Experts of a small language model.
Size: 13 layers, width 320, vocabulary 16384.
Experts: 288 GELU neurons an expert, 2 picks a token, a softmax router, a shared expert of 576 neurons.
Training: 255M tokens, 7770 steps.
Below are experts of layer 2 (counted from 0) of a mixture-of-experts language model. Rows are named up (a neuron's input weights, with its number) and show model dimensions 32-63. Each number is 128 + 24 x the weight over its row's rms, rounded and kept within 0 to 255. Numbers have three digits each.
Before each expert's rows: "mostly gets" lists some tokens that are sent to it at least half of the time. This comes from a sample of Wikipedia text that the model never trained on.

# expert 5
mostly gets: "i", "ing", "on", "al", "th", "es"
up0:141131116130111161123136100133093107147105105130163108110143090135094114109109115120133135121141
up1:159131137165103152107111103091135138122135137132133179118166080166107144152132105120156172116142
up2:115102125150080118151142118142170122088142146107118130142154145167172107123154083141155097118149
up3:119128106145085161150140129113088138152158131146123129106141145148123111098165112127058130100097
up4:146132124170146155151083124214150128106122143128122132106129121139171191115137145112096127129137
up5:110136138151123140101147098101138126130151146143150105153153135132194137147126123122130123133122
up6:108131104114164135134152137119190167130142131128126157141132148130120133104165134144106128116127
up7:151111156137101110137164156130118151195124086116150114118124097118147093134133160147148104133118
up8:167122127114082162088105109118140142135098160183183118112103146129166115125153093072129139081126
up9:146175127148138149121141117116096122105092136124133104135175173106111086176121086147071082111122
up10:105134142086126177154121128166087146112135139160145141089112145141130125107147127115072155157119
up11:137141120088166132138124137163137166127180151105120134136072119098119141115119167163146112120116
up12:145084102150084135136130085167127101150166108103108120134144132146135138093160180172103143113116
up13:069117145101124120096120127146100132124138165142148105114136074138123150174123110148153094149142
up14:117091134125112133108118153154136119124123144105125153118117148131134142129180127136118103141123
up15:136152137111103160145095137144116140128179099148154144088103119147107106141116153101115145126141
up16:126097128172160090148108103143138153120080171123121132179128085118154163133170137138178107110123
up17:164105141162141102110154127127145152117154141130146119122127142132135157101080113139135090113108
up18:144112123114094172152127095114129143152141152124140132107093096156118124110143124184126131136084
up19:110094093191135121171128100131150141125166170159148148132125099145118122140130154110123107159148

# expert 0
mostly gets: " and", " in", " as", " was", " to", " on"
up0:146103081155144107150175107104104092105119135114120115140125176126186148137128105068139084118150
up1:099135149125093098115165122099140096140120092148122156154075107136127086132141115125135095120135
up2:117080117154181097135153114107072133115118135120159127112158162157158122124159143164141122106109
up3:177135136102144182126172127148102141168144126092138142150120161119130108110118144160148097130147
up4:066138093110102144096131122112142142173097117129129104119101140103133124137129131138097105148100
up5:162098159103123148163155099157088133129109116116162155145150146151122113116149118104082119119132
up6:144152124151189116161096139138128109154120146154103105122098136152166164117140136119120092145122
up7:154082121087117122128135120152152129114126153140126158141189099149135102151155101123148106114159
up8:124150169089132120118138124104132126121123110184128108106090137119169117118132148088114118125152
up9:115137152105108130170148131126095113125123182139134108111132157129139117131127085175163131114159
up10:150149152109067115140161095129143140149141129083136146146132115129103108166088165126130164103171
up11:131121120140137169134099132153094133125119162049144129154121092116124115165126144161112134124145
up12:148135120152145084147129114090160149144130121119144094134086146145161105090127138141114143132089
up13:153143138154127135107143139136161087108148118129089136133118131134127128109123113154158128127178
up14:135154188068128069135155164123138147132136154143149114119156131138138163135127113120146149170141
up15:158115105130134130118145119124134106129098107091143103112140157131080139137124152133098151121118
up16:169154150119120133105130179111176132141136134094130153141171146096143148132065178098104155103134
up17:179140154107143121086082134140172155128141160101129135152159119106115105123115137156088135148130
up18:154161121117138121143110127115108147123158162106149117123102145117124134136153119158118138121110
up19:143133096139085116111082135101109136121106184145096113093108098133142136153136103136130117092143

# expert 6
mostly gets: " ", "–", "201", " $", "198", "   "
up0:089140145127174146111107095119122140162087106065123133104135141130127119151129095111138137178148
up1:087126101117073131087136162121176123158165083114094132128138135136124174093134111126112170122100
up2:065172101114131163118119109166118165144135122145126137131119052135119107123132116107101155163126
up3:110147109156129110118140145090099132103081128148107128136150122098120148136132134110139129166139
up4:109163148104154130179136103120136147118062116132111132132111075137106090127136089112128157166103
up5:143117130103099121097118137111127092137137154116130115136111111106109177135139162115106166154121
up6:154152131127120114099155115069136130101081101127146133111174162126103119136125098109124145121114
up7:103145132109094145112146117116099155159139139141112080137164129134090173158113142117126152159125
up8:163163137143102098144123104134101093162087112136109135132128151129121094100132098173156135109153
up9:128142106133109145116124181094089076162156134131140132112135125172148164139162165112150184131148
up10:138066157138098106141161142158098119095120104116162130140101147124108129132161165113166138159167
up11:121094134100092148133152125141153102135147170095148098131101136119133152115131121119142135138132
up12:092098138151129180139158139139126138173177125139150148120159115096110135114113089117125130093093
up13:093148118125143125117130132113101094102142110147123102124138130142122157162129142105111160128117
up14:145130143145111116137145156109148151141127170105113111132142179123101115143110120132140138151140
up15:106096113162109122122117167124179102102111122129147084161131146144114129118153142165146130144133
up16:129096085113096115144120098149107118111084139134146111128141112155134134115098163133110124111155
up17:099090106113144122145133130129175137104128123124107149159134114132136124133124098121131164132109
up18:116138105162092136116140104134114194097118120116118132108091115132131127119102134138163119139082
up19:101067117139143139105118120139136108174126092166096137171123104120117157107150133134133152144120

# expert 9
mostly gets: "5", "6", "1", "2", "7", "3"
up0:111149154164073072139129136139149120135137169101110122149111141111094106079103099134106061170133
up1:120109121138150134099151147114124123117085112129149110145122128084114122150118153163176138118104
up2:112100134149120124105093151090137131112133116094107105065167137144133121114135121109098107101130
up3:132146071127155101089135119144088105160082136138160164134148121092136118131123142151170100154151
up4:112137123127128150116143103108135165101127150134151140139119117098095136152112167098141106188078
up5:060115131108169161165095120125134175137132142118117148102126141099098123094097128126124125100126
up6:089124120138136127118119156122095169141144159125157099134138138106143133091122163108168120138125
up7:171111129129124151149106124113100165110127092130109073154149174136161111157114102133106142094126
up8:111118119165175161098128088105104162108132070162101137138106154090145121126156153139111108140132
up9:111139180122163158144121141082086115124121139118138116097170167133097154139117152128076098165136
up10:098132142123121117135100128137112147179097113107130101131153152118110143117150167148127152138102
up11:142117111145100092132119123089117118134098120131168131095117136138128111122112141081177142106135
up12:176124142110107155190140162124120148124119141115148189110141124166111120113135109136142166124116
up13:160111152152126155104130094149125153134163101113192140130124122144127110158065129129162124146116
up14:114123144159100137099140106118142160148160169120146109183143155136104072152142129122110124136140
up15:144139152133108121112135154138114121160148126189090095126149092143137127150115139128102107163127
up16:126162150113104102105122139133070133150123121126115158126166137162106148115133116121102118125106
up17:126143140114120118133125116098136131167152127148128089114079160154128139140119147168157170107112
up18:172145103158123118123118107159109121127105109128098135099175133144147118119134121135111094170103
up19:141140158112152143107179110121120128147123161189136136172104155112141138131141124140145093123103

# expert 7
mostly gets: " St", " b", " de", " t", " p", " d"
up0:093120123048142110145143111126137118156140109141209121089115111178148100141153165108148112132113
up1:154100171125150115147128126149144142145132137119133136128101163156136142146136090146185116135120
up2:185151155118126095147116125106111142137080174181109168144108115132081145124145130102153106173125
up3:101140133094124140129128121145141109084143150124113118126144141166160098093103114096100065157124
up4:135133153118112107115133166137166157133134190108101106139113138152113120089143078082133151115110
up5:114112157103125131129145119168138140122131125160138092108115138143127129178167156151158099100112
up6:131093126136122175104086195159149105121062113119124146110090140159125151157143086097120127139123
up7:128152136150119088121096160120138144106158154150136186093114059085138111134124115146109164129144
up8:164116145150108160114126170159139142160141127150106136178120174166120167090118107103144112129119
up9:133137106138086101117146110119105087184139138129125134160107107154168130112133098111127119116155
up10:143112132119090119121142126110103134146086142113115120161130133152129135114147125120169128164101
up11:101140153138161110120121123168130140098096167132129162086120118134119147145163150098133154099094
up12:128112127152167190110165066146124127091141119103108136094117113113111097119165119102101131112084
up13:089124167146094105116138173124155163136144118142122139150099117169109137144104136120120150109180
up14:124085113082137113153088142110083138164126141121129089123172112124135133152151078104160155130168
up15:142097136128101106128142115113146078117150108131106111163119157136165143133200121162118128103087
up16:099109122145127143110144170156137151108118132117128120110120132097128107137085134134083132125107
up17:051110089123120131128137177117147171116168157110149100161117139153108075123127156142125083071122
up18:125116134075134124147149073159161143121185117130138129122113131119115133127136123167088169110127
up19:105166117118087185105116150109098119133162120055117080148149108136154118117127163124182078122147

# expert 8
mostly gets: " the", " a", " his", " The", "The", " A"
up0:135144137099115137105132143146103131132117131087135104189147096127102118153108133105134125121120
up1:087092150106143193130094173114116147128104122118128128129177107134183126142118125136119099076125
up2:080113115125102111151148133124139145113118143131122108108139083143126076119170141144110147095132
up3:099167161102140156108152120073101119076099153122132139139146152123131116170156157108104106118168
up4:088098090137089143121097109149120179141160144131128113142148149115131153143139106130108117124149
up5:124151118142107134137131155134171118161143120141144159119104124131109104141151136127108114166133
up6:133079104135155168151158139150162105117112117126161132165167175173135171118120140132108149112137
up7:134140119132153112145111109118088197157128143123123192122176107193138139129134158114107135127103
up8:115106074144157120179131116093142160146157136170165152098147146149110158154132105141132127104102
up9:178120148115128146121159109111090149112106155137122108134140140154103127075158198099098185127150
up10:101124122098186086131089145121120105101121141076099162142101107123116117107099133099136115098116
up11:141116129136160108145110109109179142131191101104121170127127172101128091111123105108092149131131
up12:112148108122132134159113105076134170148169133131097134146161117128079151095136121119119113116125
up13:134138109147137117144119126091124067117107125116133123159110102124072094107132133151168131115134
up14:126159144138145121111127137137114129120116151121142149117115171158145144105148111079190101096099
up15:129162119142165114116147107112141138137147121156126125067111152127087161131129134097096118117072
up16:144151113095126097116119135098114121123091162127104147169093081117128144087181098138097078125152
up17:111105131159103158119108120109104143094134122147155107123155109097124127129065163107159109155152
up18:147126132148131142133122112088150144105116170104097133110134185131128128135151105143100183132131
up19:154119113148161099106151135108101123170165139140118085083152108147140119117155081107145155112128

# expert 10
mostly gets: "0", " first", " New", " new", " more", " World"
up0:155102182115119131127174099120151130086161158133123127122162134136154096160178120131103101040130
up1:137125091130147128185137168167101137096119124142125123099119173132097155139114115116157107130125
up2:102108123111073084132116161171153127125132110095104125130100124124132098120175076146098135095102
up3:133151112152129124163152111154109117129109133118109099155148117135184191117131128128146105121153
up4:119109153151125147106146105165121138164134157091147135154104147111148119120135105150167094116103
up5:084128127104115084140120153125142113121167121152154103128149142129112119125128142166143139101166
up6:156157132145169109122166163138136131160145124126124098094129129179142129177107114120165130136129
up7:148124119106131138113165121177088160136111139124167090132157149096123169136101105101102113145121
up8:171080133143089150125113125107168165141114095103146121068126136137123109104133074134109090139146
up9:089148114120156117151089115140129097125103108110104160142163124152127153111108123138109144156123
up10:171124117144064137097082107104130141142096103098113105119141120128120127085163097151125091125103
up11:114138112149144161118093115112116142135150159142141158109118123148075139095141121127073100089156
up12:143109119148099109139144101093082133102124092112096137132174108126126113139153131130131117136127
up13:126068130132077128133079107119175096142146140087115186123139135106130096089137178128142104112160
up14:120073127081151126117151113135112104100145083109126125106136124131172137127228164142143113107142
up15:107117126127137106156127116117153113102126101108146104109123124116124146109131126133133128135123
up16:185147141107123126101144127116095176161096122080111099158147158114127119093131152130128125125101
up17:130132150123100123149119146125134175152136120137139095113116146127095139096112139112145122127116
up18:139119129201116132126151118150169091125134119098108146130137172109116124087120167124099115123152
up19:105131121135124119129149107141134117127151080129127172155160104090141154083099124141145112119109

# expert 4
mostly gets: " B", " A", " R", " L", " S", " In"
up0:131159141140129125141183108125115089181131117149136120125118137128113151118132126134156118128125
up1:131146142118144124113105127146121145100160105123114104104164147133127139099126158125139112161064
up2:142113143193135061140129098177087151131171113126149152123090157116114127101108137126120118163136
up3:120110117129138136123158168171123128122159146143179146130123149117105118158162167129130100132136
up4:153178101158135109092139136137161115111078103143122103123134138122111089121139119156124154149113
up5:092089135095126151120140093169116142143176162133107157128153110168118152128136085141074154108078
up6:133127142146109126131107150143069130128080169164162120154097112137123103113105164115110085166087
up7:085184127119128185099100117149123127123164142102115156130116131126127126144120164154109145108100
up8:139104150108123128126157134143149138154111103125128151149124175105129122117059154106148133089159
up9:166119131105143119092143125163113134151142123109141159134150125155153127148136098101110164117102
up10:135126117157156123112140163136149095102135104119145077130071162149155125076078093134077145143156
up11:111098149104110135167118143113150117141105113163134080116176111130134125137108091107103102092116
up12:096094169177122162124122143115146124168136143138135144126123104144141137124155127144146099172166
up13:112102150112127177100140118139101124122189089122094107105173170123137119109135117134175070166105
up14:116103127126122104121180129120105134125099147110135122173125171163144156129187117124108148180132
up15:158157174092178161142166143138111149125053138123151109159118128095125152072133107108099107127129
up16:139128127136136147133145124162094114187156149153109111134165163106150090118164135099111091120107
up17:086178151147119097099147100165092100149173145120137145140145149151051089152152129133135137053175
up18:117141147141152134098119096130095132127110147120146175075118123149122132129101105132176149165118
up19:091107153128102122108086090100074168113121169144152173127138142147101116099133138113130129150120